{
  "n_layer": 11,
  "d_model": 384,
  "n_experts": 48,
  "experts_per_token": 3,
  "d_expert": 96,
  "d_shared_expert": 256,
  "activation": "relu",
  "moe_layers": [0, 1, 2, 3, 4, 5, 6, 7, 8, 9, 10],
  "router_score": "sigmoid",
  "normalize_top_k": true,
  "routed_scale": 1.0,
  "balance_loss": 0.000581,
  "balance_bias": true,
  "shared_expert_gate": true,
  "init_std_router": 0.0359,
  "lr_router": 0.000671,
  "n_head": 4,
  "n_kv_head": 1,
  "head_dim": 96,
  "vocab_size": 20728,
  "norm": "rmsnorm",
  "norm_place": "pre",
  "norm_eps": 1e-05,
  "positions": "rope",
  "rope_base": 68100.0,
  "rope_fraction": 0.75,
  "qk_norm": true,
  "attn_scale": 0.102,
  "tie_embeddings": false,
  "parallel_block": false,
  "init": "uniform",
  "init_std_qkv": 0.0307,
  "init_std_o": 0.0,
  "init_std_up": 0.0307,
  "init_std_down": 0.0,
  "optimizer": "muon_variant",
  "lr": 0.0146,
  "lr_mult_o": 0.951,
  "beta1": 0.95,
  "lr_head": 0.0039,
  "warmup_steps": 50,
  "schedule": "wsd",
  "decay_fraction": 0.75,
  "decay_shape": "sqrt",
  "final_lr_fraction": 0.0,
  "batch_tokens": [65536, 131072, 196608],
  "seq_len": 1024,
  "doc_mask": false,
  "z_loss": 0.0001,
  "train_tokens": 1172000000,
  "steps": 9369,
  "dataset": "wikipedia_en"
}
Below are experts of layer 5 (counted from 0) of a mixture-of-experts language model. Rows are named router (the router's row for the expert), up (a neuron's input weights, with its number), down (a neuron's output weights, with its number) and show model dimensions 64-127. Each number is 500 + 25 x the weight over its row's rms, rounded and kept within 0 to 999. Numbers have three digits each.
After each expert's rows: a language model's description of what the expert responds to; "mostly gets" lists some tokens that are sent to it at least half of the time. This comes from a sample of Wikipedia text that the model never trained on.

# expert 39
router:482522540497486491437472475543478467481528474480487519527465466530530472514479485444471493499456522491540528548448501512460517481489512457564499484528524497521523509480503454505518517522513487
up0:462499534504444505480498441503499503502489458503478539489502450503485472483476476494496503480488514461547525477520504465508557481477542521538542480549479509450501470470514495509491532513559501
down0:483486492475506516542484532517500478495490508478510496506464501501478511500496488502474469475508483495519551429506496489475487543466478497496522494512479543518529511523464502497485491510496560
up1:520509476484504501511516528496499487456511528463464490490490487499463495452482476489491490519508466508529506556512471495494526484487535453494491505489501509508536487486523465457467478473519534
down1:507507513496540492500500489478527520503486488528501496489489550466527511497493481504488501531489548484505457534498496486510489519478479507551487530484475496534531485533475524502539517483495504
up2:463505479519487504538498495491500491516503513495498513508545490513507498526516518527503496494457510501485513483490527510509487482468526484511485498529548511440532494513449489494532471484502476
down2:510450498487488484526511505500533509483485494477478509467503461521478489508514478490458504471506506509524522433463490466539496520490536482548485545497486518527470496487492507488505491494460458
Description: Numbers after dashes
mostly gets: "16", "est", "63", " Four", "24", "12"

# expert 29
router:441500488519470476472481507487549543434479525513476493490513503477472445502446526502482478475512500476482526521508501520532535486509482506486459528512485534495494498469476469523476499473520511
up0:528489491416479546424476516481502506516512527522479495530454522502495463462458472519507490505493513503479491544520516490473474468536518522553501503518493516490513529468467444522507491504481470
down0:515517546532529510476528518485518430515482525532506505492487531455490495517495523521513483488495508486477496484477502453505502553533508522515533541513521537533541511540485512485517530540495468
up1:499517511539475530517519481518512495462510501485513547512523527537502521481481472483449541468484474498496478508480560522508439510501510534481479507494447506486484491501495514466495509521523552
down1:509500476463508509504489474491499496482466525487496474490520458494492510519519514539469528506509493476485496458517503505531564494480484510477517503523491499532518461484484537486492513495510519
up2:512493525489462560539566475476502467523481526506476467495508501466491487483502496446494516493470478523482522484517483497495508531548481504516499509483490498468512505497484512478509496503529486
down2:510503487499496461511555527519534497503475499542488491494506522484504567464541511485490509483515513535524462517461481492542476512512492524516509492520434465553508503466479488540520527468533475
Description: Table cell separators
mostly gets: " (born ", "\" | ", " | USA", "a |", "i |", "a | "

# expert 19
router:483532523496476523467476516469534497538490486427510482496493445513453515513495521457487480483504511479476501542559491517440516508528483459500514553510530490490481491518475485525510498477540491
up0:504498512518487464500499501489500538535528454474494484504467493517523494525505524496503515542502448459428496486481466478480492495544453457464543455521482505506521497520529466516484478477499514
down0:508505515466511521470503509450447499520502501518501528561489514556523500517549516526513525512492464478474457521516487490551517494519476497529502519459513460510469537526559479479497490507516487
up1:518510468536493556473487494445482496487532453470523477501487518516482549494529472524476499488500484509463544486478518502483486518515494484481495493508472487529504468493496485486492502513452475
down1:499489491540511476451529483482512506503512514516516526463507507501518532499533554507526527467452487507500481525473515510498491491499502410532495498440502461519534509480512544486504568501455453
up2:486493518511529513471499464460518528494515529482493472499499480510467513507518511484482483466524486472505523595494477529521507494473460547457472483496486510493467513477516470517517517457495541
down2:512489547495501502458484485537474428513552453511538482497496513481508539488545493518486468512460521509539484523483496519526533505483481464469452500519499523462488553478492491512512487516505514
Description: Topic nouns in media
mostly gets: " album", " music", " book", " song", " field", " Road"

# expert 16
router:461526434534463495542485510515516520438524469486494488519468484474531501478490535484408508474485514510513517497492500497516453491523521442503509512521513539455519515484434487508512507502493503
up0:496507491523451520497422508570455491501528514499496501517482477512496504469509504484496503513461483531532534544496493502471465504555525514497503502504471488534459504501481524494511467489472510
down0:519497496514535496542545514502516497481503523526475493455531462432520512533503509476494456540559536515470546534498547499476501481481512517519485528468546455516488476476478490493529489486490485
up1:496549503486465498542511521490536557480526507499489501486519496487480503492484513532512485480497491498489512499451454490475560484504503447517485520520513513525486554499484491518479496536509489
down1:491525506513523518472487518522519443476507521481488475508527507537500513459533498517469483488523488499483511509503469457505473516531495494508544505512516497518511489483472485457499548498484471
up2:471536489465462515477469515515547495529560483480483519528505499515550463487498443510489479507548500512492488539500472445472493460484495511476471477482530469495456535528507513534541543513508502
down2:495485506515490503522524509471513511534532500453509582498510478519477489465514487487496516507474536459505468488547498513491489481506490522464481525527512490484506450523507474526487543442502488
Description: Line breaks and definitions
mostly gets: "\n", "\n\n", ") is a", " include", " included", ") was a"

# expert 40
router:466510522481498505512441492490493480528487505510509453469465458492502522460536506528466480503523522536557516507472498512454447451515486500515485512493489499471475521505503507536537458515518501
up0:471547440473507509471513511508498480501458534497533524500540534508489531480495543504461514477448499493523568499534523504504454450525554432511476514541535536470476478536521488546469499483492513
down0:475516480506480507477547508517495453450468521472519481519531531473479531508500517487511478487477450550496461507509519487535504497472538448490509489551510511560517494502506550514500573496529506
up1:495488510477497491549513491488493509523519503508526453472522494501477523477498474524568509484519538473512532513514511540454480457518513479531508511559468475492500523488545524504540482512514486
down1:451494511473557457515485535477491533544492527520522490496478479501487507504479515510497504492524480436507557457483504492499511501521501452474520492488490508455523462494518494515485488537522497
up2:498563505513519488470489477541501536458506486501507484486479452506486506494514524478500489500492480537534490512462536504496487494491449467504532497481507526525502471483511518517530513500534499
down2:508540482509464531500529489477478458466466518500519482501508480487493445460516507490556509495484497492477496487464479480507486475462510522482464482506541543521512490539506523479460515498513533
Description: Copulas and passive verbs
mostly gets: "ations", " population", "s were", "s are", "ities", " It is"

# expert 35
router:504498506504530522492514491480480462530521514456506478542523491498494445504505500482488518501523454479490498518498499497486476464489505491504503494514512487501531483503479490502494457550497497
up0:485521487517456492486479550486519440471456502486462542486494525513526507476558473521486508503491484499543487519512496506496478497493492469518542463510467471472500516560496459517525458472499441
down0:523509535487503452540480504483494486491485488502523549502554464505446552479537517517504517516501509481494491535479466459483537540503514514496497512471492462470545504541524516434526512475506522
up1:500504529504531490495481568503492525510529503526460489466508508537501500488571498509495477479478501506490504503482530517590486517528513470492522460486466522444537455478545491495463425467460544
down1:519518499485465487468496461494505507520489515507481494486498507499494501461490470504433530520557522518513475532483470494549505480491516525488555509517479513507477540489456515549499532472486511
up2:470499518500518547514518482511511505455516504488481475493500511526502457469503468504497578510532497513497510487507556494506448464492485493483481458501507509472503473454513544533494479508489505
down2:478514489500513470497492482505471499497514532453502493460519496540511525460491509454469522510519477494482457512540522496517466490488513502525486520543496468480495455505506547474477500507487496
Description: Table cell separators
mostly gets: "% | ", " and ", "″N ", "°N ", " (age ", "′"

# expert 17
router:490483497517468500500476512478518496506493515520477462511494504500504488470542507511492478492445493503504516490495540515530475521512435457495506478516481513523535492487462490525503512519526487
up0:504470490437491499457461538480506501529517532501502524486517531474492502452461518466493528438502461495494504498490529507471476526485511496505525495507472486492525499545512491476484550480478484
down0:477528494493535524465473489519470484499506509507521489492515477476482521484484500504507496480507514500482494485506496491500529479492499539522494540460485481491509549513481541524478521491479464
up1:535493508483504523485413508480473483476517558489451496523506493526513479498529528462509494575502515464526453502487503537510440481473497518506504499448439487503525529582520478494500499469465516
down1:481479496504498491512524494477469492472446441520527510459537524470470488492488463501461479501510483473484463491505474448469495509551502478495464523501471490554501438537512543495516527514498506
up2:518495505434516469462479521535588479504505472505439494510528486518508476481488482525501535492532499464514489516474521529481506502492498493520477512476491511513493498478445472576581464452504521
down2:521507530494527523545551488516470506528543533485527482496503486471506467536474472463552472504514481509503458501517479515512498508519450527508464512511473472530432489476540512500468538435515503
Description: Of and prepositions
mostly gets: " of the", " of", " of a", "s of", "ation of", " of S"

# expert 41
router:476487504486488532522512509531532472490502501517472457510485478501544481489475535490496485494503505507537506472502530511465514515519458520525502515483492554502528537478469470536544527500470499
up0:490519473507470485545508523503478547552492464521477502471477514508512536508518504474523473528542473494535494511467495516528513506483481526516468501491496492497496486500513467481531456493492488
down0:483484536528521482487521509480504499465462503500516495493495497479504490500503496491503475518507494488509527503493507492515483523527515495499498465510527515505477419505501470456513519493493527
up1:488471483503493486480477520526513497521508519533464445454527508491511514498508466463568489456517472515463526526513502550503482466542536496492490472511470534495469508500544471501486476483480528
down1:526533545515476549490497489492490547513503510517490481522528525544503484543449489496495512529491501477507535459513452474509482502508487505477473516465480465500534498505547489519465517467508498
up2:473506505469483535512470486490460511470488514480546455493488486524518537506481478482486501441484481478492500536493500497476531473522470520528532512528526535518487491491502487497525436515520464
down2:572501528493491507480498505480454487496482466516528488471461501512477548508482509523458514546494530484500505450491520457497479516485531481492470473546481529516493497544503526533494494474515489
Description: Agent and source prepositions
mostly gets: " with", " by the", " from the", " by", " with the", " with a"

# expert 45
router:492494467492460497526525526466514509537498547519516496542474506504490495496486538512487502482512544521544494534517487530526471497483461509488533494519480532503471486513502477488535461492544490
up0:460495584489519496519487515528496486533473514514507502515481446510525486478462492483480525469499468571504485517508482502510447478487490546527495507501487532499500536492494505486452490550495472
down0:475525507502531527505482509468424518493516526503508523527486505532484497479524489462502475523502507534448428475479493463521501515498519517460509440508526500500521542512499480478554486495495497
up1:465506521520489513521493515444505499493537493500543507488494455506485476491476502496524466483453514475497492528518501475479541522538541505492522498475476474519525525479500509506515506501488498
down1:503523472498511521496449501500480492444488439466474496497542456472496435477474560498485495491519504500526463510514466513502534534460464489454513529488470505490480458485511473492450527494512514
up2:485486453507501541530481452515486513517469493446494485485473504458465472479457525485464485520489494512448491499524507479510517456531497475543485500548522519533562494558515507538489526488512478
down2:511522486515489521500500508487499475512575508477513539518477507491465479501524536463499495474523474486556511514503478507510453498498455504460559446509499484486514543477487468541520479490475485
Description: Line-initial tokens
mostly gets: "|", "In ", " In ", "| S", "| C", "| R"

# expert 37
router:486495491520516564517515529484498443497530530503456431533479484510542470472498510459500516458489488514483494562462500509505474499518478521471491541519478479462522530549471483511499494508508515
up0:545474489455465523468528474497476482517520495470513507475493512514533462439514489472462495473500454476506510487480463493481497470493510473478472497527466527523522514504446472483552439510491563
down0:561500456520511486516527486492496489517505466474505504495503521471488535482495461503521472503487531496550517485509467465528485539522508502502557511529500515510484504494492488506485533536515520
up1:501477495495497515494529502502496516521509493461506515514493483520491503500511500506521473498555523499511505546487541500518468503493505477469501529521491519507470441519531501489499501485475516
down1:500501523501505467529497497492492478488530529542532525496472492466474526509517521497488515498504518468482471476504476449517501485483528516491469522472507497520498563529543444465456594488556493
up2:487478475520479511545507529524518501511513532496483568475484481492485497509500463497555506463462460504470491525499513491496455509473555554464496492515508534509495499508434495526514484488529470
down2:468481496505508495467472497523484498529507485505491573501467489527531507461523505505557490493503485524520466518492441528470476517535509525497525496510500541532510514519490473528528525502523531
Description: Line breaks and headings
mostly gets: "|", "- Born:", "- •", "==History==", "Scientific classification", "- • Total: "

# expert 44
router:486523453505527489497497519497500537529512509478492487499491472512464514478483518512476472512498494546487537493477490513441469502513464503507497462500488482449493565523495523537531477536507488
up0:513504482486492504436523434508506495522534514440542496536475500517453507534488506465502501544529479492483492507544473500519495523487498453527506496489519508514503497502486510510494481487461529
down0:509476463523533478521465491514464505536469514495464506519520501499434493478506506483469508520480506448454488495595480479466505465492495491512578528493505502494524492503494530511488503472459526
up1:494445494481465540498528499501483571495475477497486468478544509509471514454508497505443495518505497538535487516487518497514488487515486488496444505474506505527486489514490526475497474473511498
down1:524506520494467484446479500480532533503507491478501450527535534495512481528510519510480502505511457494477501539494483516480536532499522501485486439464505497542480482517512498529504532520507511
up2:521538462494511470472524490546504473503503529475520477528507487501565487528489524505488474498456507553487496499509513516509546486527517459516539514542469470497459532482517496515468530473485565
down2:511507541541519516477508499511477533473527499483529517512495498451502489487532481546488492508510415511482487461490502506498525488551478517496491550465514481492476486481458480490504487506536467
Description: Action verbs and participles
mostly gets: " up", " built", " out", " kill", "ored", " working"

# expert 42
router:506501469509508506515472517510465496490507532487479476532507493456547495475528514503483484491450466507511507467509510544525513484512506500555485458511439525493520510485497501553483472492521524
up0:489496475513531527506474524512494469454500498504498543499479492477525508476457485480486477470482472456492455523496511495496534453519511521527499454523497496489505493485498508502498551520515510
down0:527503501433496522478501447474490511469486443505533487501539508514479514471541503462506507518477465519503490483486486475471496505539511478528532500495493578512469544526490512481456503544526471
up1:505507470490496541527427532491538487548555482496435565519517518515521501477528497476470467546488477504501488482478483486481499508502509495550496478501522512483505484490456522484505521509489520
down1:510494457562510510490520485451477509480480497487550506553470468493471520489471515526534494525455561497467486459531476486484511508492513466467499491513487488506498525479492549486484532506471482
up2:470486525515522491448497493513522490503484474490525537477534510490535487511504489499501479492480527512463485455532453503523539494473507541486538495479502535444471556508533535470509453460504502
down2:488502441506470503553510479495505477537516514499542432518502490486521494543493471474485433506566530524498506494533487500516504512528526514482536501485502550520502503507526499478525509477496504
Description: Articles after verbs
mostly gets: "ing the", " in the", " of the", " the", "ed the", " the c"

# expert 18
router:494529495477436549502489473511510498489528466522462495472527472485538522501493459503477476495500511511503540504485510503459510499503474476553477469491497522503481523520497519546543510527479542
up0:513486494516533491476534483521488550503487510527502466457487535481502499452517460522479540523530498526545471495511506510513506498449483487448490494512524515543468464516501501461474495507492517
down0:476505502522494476511543463481544478480477555495544474485527466521466492534496581545514528487482540510499526474535503488486513495483518517492520506491441491494459535482514470459503492497492435
up1:519498504498526515460524514462487454477512511493497520542490483521512489508488473519545500474472503523498475515493557512525496522484470485511534533478517493496499527528485515507535480494511548
down1:492489494534476497424524479471495483456464487534544530520502522460480504533493471474520475485508476480469510519471532506483506513513473537508471510530501489541527504497490508510497505458513498
up2:479488488518498531510479521528482503490551483501486506505458528506491491501524484487496511480532499467454590503507528508515491508491509491521509484527483509518517516497485487493514461534499496
down2:495515531528473513525475488533531504533469545518507486492476479517500487556506488512486567518564512447443501499535511465499483518474477542573487534517492518473486501490499482492461527507470503
Description: Content verbs and nouns
mostly gets: " provided", " take", " using", " help", " put", " led"

# expert 43
router:471473466458530510491497500534486531500504482517505508519554513515530496501586522501472489487481487512502499488505522549492520497531541470497501474462544470510494504445478442491547517495530541
up0:519496495522469479532474497486465511480471513490502459501499465502522483480519543489513447487541462513522486502470529528488529489530493519506508473483496489493492546480525434528575522471501477
down0:464482508530475497501510500493511490465498504511511483497483499479526515520508489509510494476523515495540539501483451491507503520479488511527511453472523477553491490496449498489503511551475503
up1:472488465504501524504503471525532519448511505509476478511523509479495470508515525461497503524517508485484471511476525537490478536498520517507499502468505518543490481476532535504481514478475499
down1:479483516522509493521513507504520494472506501469496507485508489479521507515471526468484477520541501482553510533509488529445540507511487508497504513517515492503499502503523491477521497494451536
up2:498460507454491510488466539527510515503508459489490542487525485476529496503466466485533487463453471463479533512523486496478521463493554474523474470556451520515514526472445501517500480488499495
down2:480471468484445496511466497503519479493519525520517513459543495521522577477514474513470508479521535519468491498479526490499494462441508523484515498491504490531457503484486503478553484466488472
Description: Name-initial pieces
mostly gets: " Ag", " Er", " Mel", " Pe", " Vol", " Pr"

# expert 12
router:509484430494465504523461523495529498507470478501483518500516488518504501468464512470504492505490533511518500498462468499523502499485463505492465473528487535448479513479460497513586469484493484
up0:512422484488474507484503485477487543512507448498471534480465530464483463453496478494534479487538512496502492545497540493521534517518511487502492527477517497467485530501517522530453528504472510
down0:492463499463473500494515493505486513526513477498496491469482514501494476530465524505502466498501516510492528439516477517453520502556513495469476510461505494487493515494477503501499488498502500
up1:485497463513530508497535506480512482505475461486502473504485470524523482495485491522488518528497493503452538487513491501514458495495520526554445494497482478499496507482512484508490512517513502
down1:484548501476507506493534506486499497510448493550516515553531522500518510521477483514467499506527480534496462482516479499497521499506541479499509472477548508497518514510490490467456508475481491
up2:474454463505489521510509537487534495519522493468518486516465479490473504500531502494531490508448464494492484475495506489506516478543519526503535497547453509469514494475504504538489428528513520
down2:489479502524564492515504484487496530513504505440523502511553528514545486517506485508462477519517513470490538503444522486499489536504523513456475499539501472520506501504452483522512483523499513
Description: Adjective and noun suffixes
mostly gets: "ical", " public", " political", "ular", " military", " Central"

# expert 10
router:460505501462518524484485535509543488471505524506444501498518462529504476460516522473449512506449475482487503481457501494480503522520487529536468508463488518502520535496468495490510505424516484
up0:472488473464489555479440523495530513505529490491488493479494462465488527533505561500504513540487468495524493495516520496525507504468458499523452510568474492513469483503485498495522486451531493
down0:505503447494484512528510479494509513456482510517521502488466503528496499494518519515520529510533501524543483514553523560478516488491485502486529549506486511499508518482520490461477471489509493
up1:514511506485446505520491481466498513487501473484482517509506457470508477446520466502468499502481489528537447496433511512521475503489509489486483480477479492538508520504459513539485469500493509
down1:487499485508533532410489483448492432514474516486514496499503489469516515516537474510514536493494512486520509479515494478555478503496523510487493444483519494488526493518495490549528508522458565
up2:516480490494537496486541545486472452507541490481484483486471519525459535509492517475495465475435445542497479465513475522470479513495472481485501530529529504526490492506467489523465443494467499
down2:520510506518530532513460459443509503535499459515508573454473546470524472494506459542508525480529463456499514468473487493516505468487468503565519537492527498517530504458467496469493502536489486
Description: Nationalities and countries
mostly gets: " American", " United States", " John", " British", " French", " William"

# expert 36
router:485527460506446496514495504528541497509517497484481532501472493519462502491488485496515493498451517499517484505505546525464502463525514486493520501508492527499530496498454517531536500460551504
up0:475562511431490472509522515533514532479490488465483484501508472508497486499473469463449512472504511503508519506487493484527505503484500496463522496490523542486526481493492490480473465529461517
down0:510505527483520485529485492463464447513491476510490512451520501465548453471504525477462548475453487503498493530553483527523507498508484459499555470544464506496499442508462467501501495510464447
up1:521454529493466469499490484505490507480476497475510579466517500551548493523465524485532468465531536536484499503479463526506498500493455466538489518495536515486503525493448515512526495487530522
down1:551486478493497486521563501452421456476516520514525522515512522497503483507512508491566491494514511520496525505518481516529521531509525516525475524493529479503474532470510482515535516463544481
up2:498512498458509503576513459518476548513507495497476528470494459586480481538477509496516495478509534527504477503486513492537506499520514504458498515533520495513460525469508472492498491453528503
down2:511489515468540539476486496484562516492558490476459479492494504470495487516478478527479498533502474503514511517466513488511505517563502520462462531466483501496497510514542467485485504428506513
Description: Institutions and government nouns
mostly gets: " government", " law", " Association", " Museum", " Department", " military"

# expert 8
router:512498484488494518542491512512506530553483505536527523506464530485477482521545509475472504461502440518497498491515518541523501487545506484472515508494514482511474476494480464515479487480510479
up0:495465476489498497564485514479488488467506531532442557466484487496531482498534518532519453570480485521484500497504514537506481514536524487498467460532511517506474493493476464458471521504504516
down0:489509529535512479488500499541480504454476472500516528532512519472536499506500480507522470518485526443491485473505492486535482497472541495541501499526506543543517481518491485495523524522525452
up1:533470436503521475526483469463520481518519500541493527471456555518471481478533492486496520500497520478508496487531481519519453483524505526515476481469482525522493517534505507538495485520503451
down1:533465507496562479490487558527489474542496487520517528534497520554508489441464542497505515493500495498519473491539513477475490491511522491446522444508490475538525536489541479452521543470512498
up2:486479477500518528487493495441530521486505476478526507503504497512487502476451509499520515475480486499572498539512508488483517481512487500529529525435500518492526470521476466483509488501558457
down2:487518500507452511522500563498503495481487474488512470527509490524452534484510457521487468515505558494544518463471473516532486522486531499486574461475507504511488500482493470488484528535476489
Description: Consonant-start word pieces
mostly gets: " ch", " sc", " cl", " fl", " pl", " Pl"

# expert 30
router:481506470462524495481503517500540501448491487462508486535520540482506505501515527477496461500532562534486519484506483524455470479537466489515506468523500463514470477481493507480476487515495488
up0:511511465485501500555525487503515521495495498493547482533563488507493490518497477481554537499483474526456496451489480511521494494471536521507492509548485508502501488522479481528555459498443478
down0:535470534461531552451471465481495520541488463484451445466496491505461546460508500526470525501482532543500515514524478489474482509527522490516499493469548504496521507501488521475513486510496525
up1:517493472470521506552475509493512554480508494461541484517564486465504510488513504524483470510468478493506487475506471513504471474483501502513511476470467482490474526500510494501514476515524507
down1:564538498500469548519478486479506506517476479454500522495477520524484492519470497489544507532486479507529517458538458499469495485496511517489543504507519486501441455552496498492509523509507458
up2:528524528510509523550492499509503545489517493484521492502517547492547501479454463534453474474495467495488540470504492480512515507457468496572493466485502466460479522515495501454519507529472478
down2:532488487425509501595485480513483480490473503453517476492524515535491503543518498496504460517503536465475462500507511496532463493534514537518511488469478505525493494477513479449495500551504534
Description: Common nouns and adverbs
mostly gets: " very", " song", " way", " story", " rock", " evidence"

# expert 6
router:472503495500491503539524494454550497535538551485485501507536449483504485530489485502480457518490493519517515473504488545481505499493475487555483478487464474502509543463491480546524521524532519
up0:468495464470490490497522496492482533486487482505480506529523509488487511517498521477495479525512498510511550519532478522494518522493508483506516502480541479489479515531488492521506499510510508
down0:493526452484455505492503494512457511454474486501522515521480495483500500530512526476499500537505490540473541528524506458503485493475480467492492519496514504515497508534493519476419502510486492
up1:511496487483482501495512521487519502498500494463498527525508510456474480496475469500543468490531482472519529483498520535496461477513486524517521522565531515499474491492473514473546497521499540
down1:494518510499491495470516449477460470488512498516518467463484494490496525507497499513466511485508494545503481515466511517515479483458491508520519497521501475525525564533509497511452543525514509
up2:456500514518424538482461468490517498476472520524529510510534499524521506517499509483482514534486518508489520504490464525518507503511557500440515487491438501477502511505501488481447514473506460
down2:483462511468495471463496492524519464525550513479525473501478524494471523515524476489516489494445496516496481507518490512518495540495499490468489531501506517475508489509483499505496492505505483
Description: Prepositions after verbs
mostly gets: " for the", "ed to", " would", " can", "ing in", " for"

# expert 11
router:471519519494461476494508485523490531506487466516465462495509456498485472477515561487454493503510526493521528515504503496506508505517447482507496514508481500483524495440495501543489491488473490
up0:490490489510454516484494467486489484559488474457445497522542490461491504513498519535522506548472498500475491475510492515459471484496504471497486473522525522497515530488503453474533457543460524
down0:485454546512479499474503555526465535484521488459461468499504511530524489530521485558517505500468489516528538469496456482495521528483498493518496494507502479480507520510482510518487513510459537
up1:496541522463477501526506521514481479536466446474502478496492488501480525535475496534514512517554475512493509501501517518483491503536503532535509533504488511472489547458466491460496440445520481
down1:528520495491508499479510465528488480447480527499529511544441512496511501498461471516477493514489511443503493503542496477482485497509520508500508516503518496521466532516513525507485484505500496
up2:496467481485498451510531515537540503517499459497525491533507492509504483518485495521563467508472476501488461487464484498482543479505479482509500501466520493470522534503522485490466510506515511
down2:514527527462431503513464493512482494557543507515485473486492469533486514475478494487505515493488473526505490530504505499526489491496501499505489477538490497521486450490437509526531466535472536
Description: Year starts, clause connectors
mostly gets: ", but", ", while", " However,", "; the", " while", " However"

# expert 34
router:463468511506464460497502523466526490475524515500533494468510504504484473463539550476454488487483537467498516520494464499458505517551485498486459475545472553516525507518478446518465490459510492
up0:505495504497513469525495532498517537496524504452547497467450518499514482496548530452496490466524552476488546483475507513518478518484512485558491539491497478471484516485498521520538483540488529
down0:565506499527506515508515521493477475508521489508515489497499487488506512506523522509453466556472522478494518554540490491484488486440494518489452499495447499543487521537466501502512549514477528
up1:494482513477495500460490502503484493503512574520458529530493531491496460540478497481487539529459495489529484508490515535485526506486519436450514507556516505548507530510532488449525515468499497
down1:509505522521537513442514504480501482524488543514478490525514499512490484498489508493518493506512524496479480514545511483490498484481479521491468534480512466516500493495486504522517522487485481
up2:497484479519473529474495512526526458495517507518451505497540500535516478463550468453510494479488505526496508470490477510518455539538543538512527487492489498535521510525456473483470495499477477
down2:509500510479496544496523487462485557468500491514449514510514489496488516513501535448472496538504476455548537511525515505502506490487494486501482470472525523521517527489513514507476519512469508
Description: Table and section markup
mostly gets: "==See also==", "- List of", "Scientific classification", "|---|---|---|", "andidate | Votes |", "| Year"

# expert 24
router:500486497505454494501466461486507494479528519499501533450478526485497506486539466485491526491507518510539493476488506502511500486556473467486491478513541494461469528462504471514516506523492456
up0:491517483474472509500536517514523543438541476502522539495500493494502488475505479515516486478505491483508499487473522474498509485509492501463458527552559462483446538495486470495503503481520509
down0:510497501475483457505505497497535501537478513518486541462479497496452520487523478492502477512516491509491483535526484491524493476469536551481542521515482516432494478512507476473527471479500475
up1:516463484495480483503455502488534520482487484460535464512469447498475521431482487524485468498533506513512525481534469481445473505484455481479464483481484468462423506525492507503512524503425462
down1:471505512450473485479527511506487491506495474505507518454510472510501508492526476471467503490494470489469533502464499457501524485450510558481505580431551516483500541482537472514509494554508467
up2:500525475504485501484490499531515510481458480526454464509506471496498493509491514442491496493496523499522503527495418492494473529485476539560485472508522541485496511486504502481522486473470470
down2:512473508535518474465508529514517482466473461488526492492469510481524473507502501522505482518483500488504478513493497475517494504533505518484487513491542493476451527482492480530477526549488556
Description: Word-initial capitals and letters
mostly gets: " sh", " sp", " f", " Sp", " h", " t"